config.toml
norm_eps = 1e-05
beta1 = 0.9
train_tokens = 312100000
Below are experts of layer 5 (counted from 0) of a mixture-of-experts language model. Rows are named gate (a neuron's input weights, with its number), up (a neuron's input weights, with its number) and show model dimensions 0-255. Each number is 50 + 15 x the weight over its row's rms, rounded and kept within 0 to 99.
Before each expert's rows: "comes after" lists some tokens at least twice as common just before its tokens as in all text. This comes from a sample of Wikipedia text that the model never trained on. Tokens count by the router's weight.

# expert 2
comes after: "of ", "in ", "for ", "the ", "released ", ". "
gate0:55 56 69 40 50 26 66 71 65 80 40 43 49 61 38 43 38 69 53 73 47 36 42 47 30 47 55 45 46 54 53 52 48 66 65 56 29 78 36 51 80 59 41 44 65 70 62 41 24 37 13 34 58 52 33 24 77 65 59 32 49 51 68 39 50 79 56 51 70 41 76 48 38 42 48 51 43 65 74 51 27 43 32 50 31 60 24 50 48 59 66 58 44 52 38 65 64 50 27 74 19 67 28 53 46 36 53 61 48 63 57 60 55 71 34 25 43 38 66 67 85 36 66 35 67 60 54 66 84 29 37 60 59 71 75 68 53 62 62 50 22 37 66 65 29 37 56 50 55 33 38 43 32 67 56 18 60 52 75 26 71 65 54 54 29 52 47 52 48 33 67 51 30 61 35 60 34 56 52 70 54 57 51 40 81 55 22 26 38 51 45 30 53 57 64 57 33 48 47 27 47 52 37 62 77 52 34 49 10 56 55 43 60 54 50 35 57 38 72 48 25 39 44 62 19 30 50 49 67 34 46 58 55 44 29 45 71 40 56 41 06 55 55 60 46 58 57 64 59 41 28 78 61 55 56 43
up0:56 35 57 64 62 57 43 48 28 35 65 40 44 48 61 65 42 06 41 55 74 52 42 34 47 45 62 52 48 76 53 45 46 60 23 38 50 35 63 57 37 44 53 63 25 24 52 45 31 35 49 45 59 65 37 54 60 38 60 46 53 55 46 44 58 17 50 42 37 44 42 56 46 59 75 65 49 45 18 60 47 40 65 31 45 51 43 43 50 52 68 49 87 62 40 42 23 64 54 37 56 58 45 55 51 49 53 52 27 56 66 54 50 46 82 50 35 43 41 39 24 83 29 65 18 66 93 56 38 42 66 47 66 34 41 63 41 49 59 73 64 73 69 21 48 65 29 52 61 37 47 57 65 36 77 58 41 73 48 56 51 54 51 53 91 58 55 68 78 65 51 32 52 42 70 60 48 44 40 52 49 54 62 26 37 57 67 69 55 69 35 62 62 26 43 51 57 49 61 56 50 58 73 42 09 58 45 61 64 64 52 47 24 25 51 52 11 50 45 39 59 38 80 26 49 63 64 73 37 59 24 13 69 74 65 44 18 56 41 55 77 50 54 18 45 52 46 48 57 34 49 15 29 53 54 50

# expert 30
comes after: "| ", ",", "as ", "–", ".", "a "
gate0:53 67 44 64 72 84 60 62 43 55 57 31 58 46 40 64 31 54 43 68 55 50 53 44 84 35 36 74 12 36 59 68 47 92 54 43 56 32 28 28 58 61 80 83 29 28 62 46 41 50 61 82 43 43 28 54 66 75 51 29 32 73 56 53 61 46 54 46 50 36 60 61 63 77 14 33 54 68 74 34 51 59 55 39 45 70 65 37 65 47 52 46 29 26 41 18 63 13 51 39 61 55 59 49 24 63 39 47 42 32 44 68 57 54 78 42 29 59 24 38 39 50 50 66 58 70 58 55 40 56 39 48 52 92 49 45 66 60 42 50 52 62 93 73 70 32 58 42 60 58 35 64 59 56 49 50 54 62 43 34 37 71 62 30 53 55 42 68 66 71 70 62 56 65 12 33 73 55 62 50 61 63 60 51 69 37 25 38 61 42 68 60 69 52 57 53 42 41 48 66 31 61 43 42 45 53 45 64 56 55 71 79 49 47 37 24 63 56 27 42 21 64 43 52 56 55 38 52 52 30 25 58 47 48 36 49 31 53 41 50 60 53 44 32 26 44 52 62 60 48 40 41 50 42 65 61
up0:63 48 57 27 31 45 53 51 59 56 31 50 64 64 48 53 35 53 57 37 32 65 54 44 41 65 16 08 60 98 40 50 54 47 35 52 44 50 63 51 55 53 60 49 58 60 44 67 60 29 16 77 64 40 68 63 46 41 67 46 26 37 49 46 47 69 49 21 56 59 46 56 35 83 76 44 44 37 42 40 06 30 48 66 41 33 63 18 32 42 50 66 60 57 64 52 60 67 48 60 64 81 43 47 46 41 61 64 56 62 41 17 22 41 30 38 67 50 63 40 52 42 38 53 53 75 22 51 41 51 67 66 67 54 66 48 51 44 40 39 29 52 47 63 49 31 48 60 29 61 69 41 38 39 58 39 74 48 62 37 68 53 38 37 49 72 65 63 47 32 67 45 40 76 65 47 37 46 58 50 45 35 30 45 26 43 50 60 58 22 48 54 34 65 76 26 50 59 44 50 53 34 47 63 81 45 88 42 67 49 56 72 47 72 57 74 43 62 57 39 51 59 63 51 37 31 71 40 44 47 88 56 59 45 92 36 31 66 32 61 55 51 35 40 78 46 56 36 43 74 53 55 62 87 53 54

# expert 21
comes after: "201", "200", "199", "202", "198", "197"
gate0:54 58 50 42 23 64 43 63 50 66 53 42 60 36 55 29 53 35 42 62 44 49 43 31 39 67 54 16 68 66 60 76 62 62 56 66 79 33 46 52 58 82 65 65 30 37 13 40 62 40 52 53 59 69 60 77 99 67 63 48 32 44 59 55 49 69 41 54 39 55 66 08 58 35 52 38 66 48 46 43 52 37 65 59 59 54 38 22 59 69 48 51 47 40 56 45 55 35 55 75 65 47 33 36 62 47 61 73 55 29 39 31 58 49 64 33 50 37 45 54 39 62 60 54 41 52 24 47 63 68 68 50 69 29 65 76 58 72 45 33 54 63 63 37 46 65 50 86 54 06 57 22 49 52 29 67 56 53 45 53 57 45 78 11 87 51 31 44 47 43 83 34 56 45 38 55 34 60 76 47 60 49 56 62 41 45 55 53 55 52 37 45 39 75 14 33 33 77 47 59 49 48 35 49 54 58 72 43 55 68 41 58 61 56 45 58 35 54 74 38 51 57 77 33 61 60 49 31 45 43 71 35 71 15 61 56 35 59 51 49 19 54 69 40 69 36 55 27 35 38 38 58 57 34 56 41
up0:62 60 33 53 39 62 34 65 47 66 54 23 55 48 41 40 74 58 34 62 37 33 45 41 41 68 53 43 44 64 39 58 51 54 64 73 56 66 61 54 61 51 58 66 23 47 28 54 42 47 55 77 52 45 77 51 85 63 40 89 36 30 55 54 69 57 59 58 32 70 73 10 39 39 56 38 47 62 45 48 52 44 71 67 50 45 30 49 53 37 76 58 44 35 41 65 29 46 55 74 59 35 56 38 79 59 62 51 47 48 41 36 76 43 67 29 22 27 39 38 44 44 62 59 35 55 46 31 52 54 83 56 84 33 56 60 48 51 55 57 49 76 71 69 54 64 41 81 33 41 33 13 36 50 31 47 49 43 64 58 63 57 58 39 56 42 45 35 43 47 76 54 64 33 38 34 56 65 82 47 87 66 19 64 32 37 56 53 61 57 49 42 55 50 40 43 42 61 45 46 68 49 37 36 19 60 73 63 47 80 47 63 44 57 47 64 54 56 52 28 54 71 58 20 78 43 25 54 41 34 49 43 54 35 49 63 39 52 49 41 23 66 51 58 62 32 69 10 49 53 59 77 58 17 49 17

# expert 31
comes after: ".", "201", "′", "200", ",", "202"
gate1:50 59 62 63 35 73 65 29 25 54 69 33 36 68 29 60 48 42 58 41 49 41 49 70 37 38 56 59 74 55 59 29 30 81 47 66 48 27 54 25 38 56 39 82 30 27 09 38 17 55 47 52 34 64 44 49 52 40 58 40 54 17 42 55 60 43 59 23 19 54 50 62 66 41 55 36 59 35 60 45 44 53 67 51 33 52 46 60 50 61 71 61 45 41 39 21 44 69 39 19 43 75 33 41 50 49 35 26 71 28 47 22 35 29 61 59 66 61 38 45 51 39 53 58 70 33 48 55 55 55 57 60 36 44 24 73 20 51 41 43 29 59 40 52 25 45 73 97 45 61 60 44 64 72 55 46 45 33 57 38 54 29 52 57 55 48 48 82 51 36 27 46 38 55 45 42 40 53 59 39 25 68 57 48 35 44 83 51 43 49 38 58 40 52 76 54 55 48 55 82 60 71 57 59 52 66 62 57 68 28 85 58 71 55 46 48 39 53 43 49 29 49 41 51 60 57 58 61 46 41 71 15 61 30 86 37 35 40 81 51 54 61 46 51 56 62 32 65 49 43 80 55 66 76 48 57
up1:25 51 65 54 56 49 68 39 63 54 45 53 42 58 28 56 39 47 47 26 35 57 37 47 44 16 68 63 44 65 51 37 37 67 38 43 46 37 42 47 52 42 54 58 16 43 35 48 22 40 47 61 40 45 50 54 52 35 69 60 48 33 48 26 33 39 42 54 45 62 81 78 65 48 57 36 54 64 33 62 30 53 63 43 13 65 46 64 55 45 84 66 50 62 48 18 60 58 68 29 66 62 31 56 53 56 82 41 46 43 65 50 53 34 60 60 65 60 49 52 34 44 53 37 47 54 31 52 54 62 76 58 40 77 57 64 36 39 71 59 25 58 18 49 43 34 87 83 49 58 49 61 64 51 63 37 40 37 45 60 63 19 54 53 30 34 52 46 49 28 40 44 26 65 46 50 12 23 26 54 33 45 50 52 43 67 49 44 35 25 51 54 42 70 71 69 42 27 45 60 49 74 27 52 57 68 50 43 59 52 59 84 38 58 52 35 51 41 61 54 38 49 69 41 59 69 58 42 88 37 59 30 57 16 71 19 51 25 45 40 47 77 44 30 41 71 45 88 50 54 59 44 55 94 37 60

# expert 35
comes after: "| ", " ", "0 ", "— ", "; ", "1 "
gate0:58 49 65 63 55 43 71 55 24 42 42 75 50 46 32 29 53 10 62 49 55 59 45 35 34 67 33 61 60 16 55 46 33 74 22 62 39 53 59 74 97 50 07 59 31 71 43 55 66 56 50 40 34 62 35 59 56 50 54 41 35 66 35 65 67 47 32 34 56 70 42 49 82 42 35 56 58 42 58 72 76 50 32 74 49 49 44 38 53 64 61 47 47 40 46 46 68 62 28 43 66 37 51 66 45 60 41 33 58 46 53 50 37 66 42 64 55 29 54 48 51 13 49 45 51 77 49 61 47 40 57 65 33 15 50 53 52 47 54 39 75 55 59 42 70 58 52 45 53 58 46 55 27 82 38 30 48 45 44 39 40 40 23 60 81 49 47 49 52 48 63 47 38 54 92 74 48 47 48 63 71 62 40 31 25 50 38 39 69 80 57 45 51 59 52 43 19 61 76 45 20 56 63 24 62 55 33 44 30 48 54 53 31 46 53 48 81 47 64 50 32 55 63 63 28 32 31 57 73 40 70 41 65 60 56 91 59 57 38 82 28 50 55 74 47 50 51 78 49 34 47 30 51 52 55 42
up0:57 12 64 87 27 48 68 51 33 66 43 29 30 38 48 55 68 64 58 55 38 65 36 28 39 37 36 45 62 50 63 77 51 57 25 32 48 47 47 68 67 57 43 68 68 56 74 52 54 62 31 41 46 61 56 47 59 49 29 23 56 43 54 60 67 47 71 59 39 59 45 42 63 60 58 55 86 44 46 54 51 61 46 83 34 15 39 55 64 67 64 65 68 58 53 57 58 51 24 41 44 41 56 42 41 68 58 39 51 33 64 28 60 59 40 58 50 56 73 62 44 50 68 61 46 64 46 46 58 54 74 45 55 40 34 45 44 69 31 56 38 80 31 33 58 43 50 57 63 55 42 48 20 81 33 73 45 44 38 39 43 32 42 21 67 62 38 28 47 43 44 20 41 41 83 61 58 32 55 46 55 39 56 11 54 59 41 71 55 82 51 57 76 60 50 26 52 48 58 35 40 50 40 35 50 90 17 75 47 66 40 26 43 43 49 54 42 23 63 33 98 66 60 50 43 57 57 66 91 35 54 55 54 44 34 62 49 58 53 32 25 59 28 49 46 66 29 54 39 35 47 25 41 56 46 35

# expert 36
comes after: "of ", "in ", ". ", "\n\n", "to ", "from "
gate0:58 36 66 37 20 69 29 62 31 32 37 60 40 41 53 19 40 44 44 53 45 47 72 46 63 31 49 64 41 69 54 63 29 13 33 17 59 55 27 34 81 72 54 40 49 32 37 44 59 51 41 51 53 39 71 61 47 39 48 53 33 50 37 88 22 49 85 49 61 46 41 17 54 33 50 50 63 37 55 54 56 45 45 35 38 34 52 58 39 47 48 40 66 59 27 50 50 36 49 64 21 56 39 46 49 42 68 53 61 89 41 54 39 67 35 22 26 32 49 67 36 63 34 39 76 37 50 48 39 45 23 58 57 43 56 62 59 46 49 54 42 41 53 22 35 55 41 73 32 53 67 45 74 62 32 62 77 58 58 99 32 41 22 45 58 46 33 32 35 68 53 63 64 20 80 50 34 33 39 39 34 52 50 48 68 56 51 35 44 51 96 25 53 59 55 50 54 67 45 58 48 44 39 75 50 36 62 49 52 56 46 40 32 46 47 47 41 44 79 46 40 48 36 62 88 49 86 66 49 60 62 48 34 72 43 52 76 59 39 66 44 47 36 65 47 54 41 42 38 36 34 33 51 64 47 68
up0:54 31 57 42 39 54 20 44 55 08 60 70 25 59 17 63 75 36 65 54 59 55 51 67 62 59 86 56 47 56 58 45 52 55 42 55 39 32 55 76 59 42 41 46 43 41 27 68 48 00 63 33 57 47 66 43 57 62 57 43 38 32 34 84 56 40 59 40 73 58 36 73 59 63 85 40 40 54 56 17 51 60 62 38 41 53 30 64 46 23 65 62 65 49 48 58 64 61 50 37 44 39 44 69 65 57 54 71 56 66 25 19 52 64 27 36 38 48 48 42 41 59 31 55 46 36 36 47 45 52 40 67 52 61 60 40 51 62 64 40 63 65 33 53 52 35 29 55 52 78 79 45 72 36 33 66 40 64 59 63 61 55 31 49 38 43 33 55 46 50 54 53 56 44 48 55 48 44 54 61 56 66 62 36 67 69 84 08 60 27 26 67 62 59 70 42 46 43 31 31 48 12 54 62 75 75 62 72 48 43 58 64 59 44 48 30 57 73 67 76 67 57 65 43 49 43 73 64 38 21 28 28 59 65 48 59 50 21 42 61 46 34 47 58 51 59 66 42 46 38 16 51 33 45 45 39

# expert 47
comes after: ", ", ". ", "However", "s", "stated ", "time"
gate0:28 59 52 46 66 34 26 63 62 49 47 43 61 45 48 54 55 49 42 69 26 43 57 36 23 71 13 20 71 73 50 80 32 55 51 96 72 66 43 79 57 65 70 68 50 64 79 34 49 60 32 60 45 63 28 58 37 48 56 42 45 37 74 21 66 56 59 56 35 62 54 65 40 47 45 28 65 44 78 47 50 50 51 49 42 45 69 58 61 41 64 35 36 65 64 30 52 48 49 36 51 44 52 69 50 62 48 46 54 69 58 49 37 48 54 55 60 70 61 42 34 37 43 42 37 53 44 40 47 37 38 51 42 69 57 62 62 74 57 41 50 58 07 45 51 48 68 22 84 40 41 57 38 67 46 35 64 56 28 50 37 57 91 43 50 57 51 39 32 43 60 39 35 56 52 44 55 45 62 58 54 36 57 47 62 57 45 56 37 74 27 48 57 59 29 54 65 33 68 73 52 66 64 56 44 67 64 63 64 19 42 71 29 61 21 36 49 17 75 51 80 47 67 57 55 31 84 39 63 77 38 51 54 20 53 40 76 68 56 38 68 70 37 64 72 74 39 41 41 66 54 64 87 56 49 55
up0:21 49 38 32 50 39 47 56 52 42 72 58 37 55 48 50 87 37 44 64 60 60 38 47 66 52 41 29 62 51 48 64 38 18 42 61 99 87 41 78 39 58 42 44 59 64 76 31 41 84 34 40 23 55 45 46 50 49 57 78 46 19 50 31 39 37 53 55 45 56 61 54 53 49 51 46 64 48 70 35 67 35 47 37 58 37 65 71 60 42 64 42 32 76 51 55 53 39 78 50 77 48 45 57 70 62 58 62 56 65 50 62 12 56 43 75 53 59 56 37 33 36 38 50 39 40 53 42 36 30 56 50 46 52 50 56 59 64 28 61 43 46 00 38 59 41 63 38 65 64 50 54 56 77 53 54 65 36 45 65 36 56 89 43 53 69 50 38 31 42 50 46 49 36 74 39 62 40 58 53 47 46 89 55 28 48 38 51 75 47 43 82 52 68 39 43 76 49 57 75 49 42 76 46 52 48 84 70 59 27 54 62 41 59 24 55 58 46 71 65 78 50 62 64 69 48 46 45 66 81 54 49 44 39 53 50 81 59 26 46 35 69 40 52 40 74 64 25 44 62 49 65 64 39 29 45

# expert 4
comes after: "was ", "to ", "and ", "he ", "is ", "He "
gate0:49 45 82 71 10 39 70 50 44 67 47 38 48 56 32 43 41 85 33 43 36 47 31 57 61 54 56 70 57 29 50 47 25 50 54 33 44 29 64 64 39 38 45 35 48 66 68 34 49 61 59 46 60 33 40 55 47 14 34 32 70 53 60 45 55 40 58 38 59 42 47 37 53 59 45 43 61 34 50 59 40 57 66 59 53 22 77 67 54 33 39 63 43 40 81 44 81 41 46 60 33 58 82 20 48 63 41 67 53 36 48 47 70 54 64 55 41 73 47 46 38 72 44 52 65 35 48 36 35 94 63 48 22 38 53 44 55 49 52 57 26 46 29 31 65 42 58 36 59 54 58 39 50 52 59 69 49 80 48 37 51 41 40 51 54 44 41 07 58 61 27 55 68 70 16 18 78 88 60 64 37 23 50 32 61 64 56 51 56 57 57 71 41 59 59 45 62 54 75 42 54 65 59 66 36 55 18 27 21 52 50 57 56 11 60 75 47 54 36 58 41 26 48 66 55 71 57 33 76 49 24 59 42 66 41 65 36 53 37 42 48 54 45 72 57 70 47 80 54 62 60 44 36 41 59 49
up0:38 64 50 60 35 49 62 69 56 63 59 44 36 32 58 26 65 51 32 53 48 36 29 52 73 77 62 42 44 41 48 48 21 54 47 34 62 32 55 50 51 77 58 54 46 44 83 68 27 43 71 27 69 53 02 42 49 65 24 63 79 44 86 33 41 62 09 33 59 49 60 53 39 31 36 40 40 57 74 52 43 30 53 68 55 43 56 26 62 71 38 37 34 45 48 49 50 26 34 33 33 49 49 39 48 62 31 40 62 53 54 49 72 46 58 39 65 33 29 62 59 73 36 48 32 28 64 42 57 38 71 57 28 57 73 21 76 77 27 65 26 60 42 40 66 43 64 30 76 22 64 68 22 89 32 51 37 51 54 42 41 66 89 33 37 55 43 51 55 80 52 43 48 46 35 53 52 49 60 58 56 78 64 30 47 59 29 50 34 49 56 40 68 68 40 59 61 58 45 48 78 49 57 40 52 73 40 69 68 63 50 51 48 59 59 55 70 61 49 86 47 61 54 53 60 56 40 53 36 55 42 61 38 61 55 39 55 36 43 21 71 64 65 52 54 60 53 69 65 48 36 45 42 26 47 42

# expert 34
comes after: ". ", ", ", "The ", "'", "with ", "of "
gate0:65 32 57 52 64 56 42 54 67 68 63 61 45 62 71 52 71 45 35 51 74 69 59 61 30 65 46 55 51 36 26 47 55 44 44 66 58 58 51 67 54 59 48 30 38 69 53 51 55 36 50 50 69 62 45 24 50 56 54 43 52 56 52 28 35 46 34 62 82 47 56 25 46 39 53 58 36 57 56 34 54 55 38 42 75 25 49 35 42 35 18 48 64 47 42 66 48 46 50 57 35 46 51 32 57 37 36 32 65 27 41 60 33 59 78 34 41 67 34 26 43 78 46 46 64 55 45 50 22 48 68 41 43 79 28 50 75 53 39 56 49 43 42 53 22 69 62 42 60 35 47 66 73 36 43 33 47 59 66 43 44 50 69 37 30 74 48 68 78 43 64 63 54 34 11 59 62 47 41 43 28 55 86 48 65 28 43 18 31 11 37 56 58 48 45 20 58 79 48 44 45 54 38 71 45 59 30 45 16 49 55 59 42 29 47 31 45 58 63 47 48 28 36 69 11 71 77 42 51 42 62 60 40 57 57 54 48 57 55 66 45 07 61 65 65 45 54 40 55 55 07 66 22 23 24 74
up0:23 45 39 49 58 52 67 60 42 62 41 56 51 40 30 79 49 34 70 61 44 54 71 67 96 13 44 69 76 72 46 47 68 53 33 48 26 50 34 45 65 34 59 59 37 28 47 61 54 41 22 50 52 51 48 65 35 14 30 63 48 62 36 58 59 55 52 58 41 29 44 84 82 34 46 56 44 50 15 63 32 60 46 61 38 49 61 41 39 73 77 57 32 39 51 40 50 42 45 38 62 56 55 51 37 59 45 57 58 71 45 38 35 44 54 74 53 41 68 89 66 31 67 65 44 54 54 31 46 39 22 40 79 35 65 39 46 38 58 66 82 51 81 35 50 32 46 46 31 59 50 64 50 48 53 69 45 57 50 45 49 41 46 54 67 35 61 62 44 54 59 39 64 66 88 58 11 74 30 66 71 47 31 41 44 46 51 45 55 54 45 54 48 56 41 68 29 36 71 28 39 46 55 43 34 36 57 61 76 39 51 33 48 42 63 59 59 40 47 53 47 63 47 22 50 39 37 81 63 60 60 48 22 42 74 54 53 44 33 78 56 45 33 27 17 61 38 73 56 42 74 51 65 77 77 50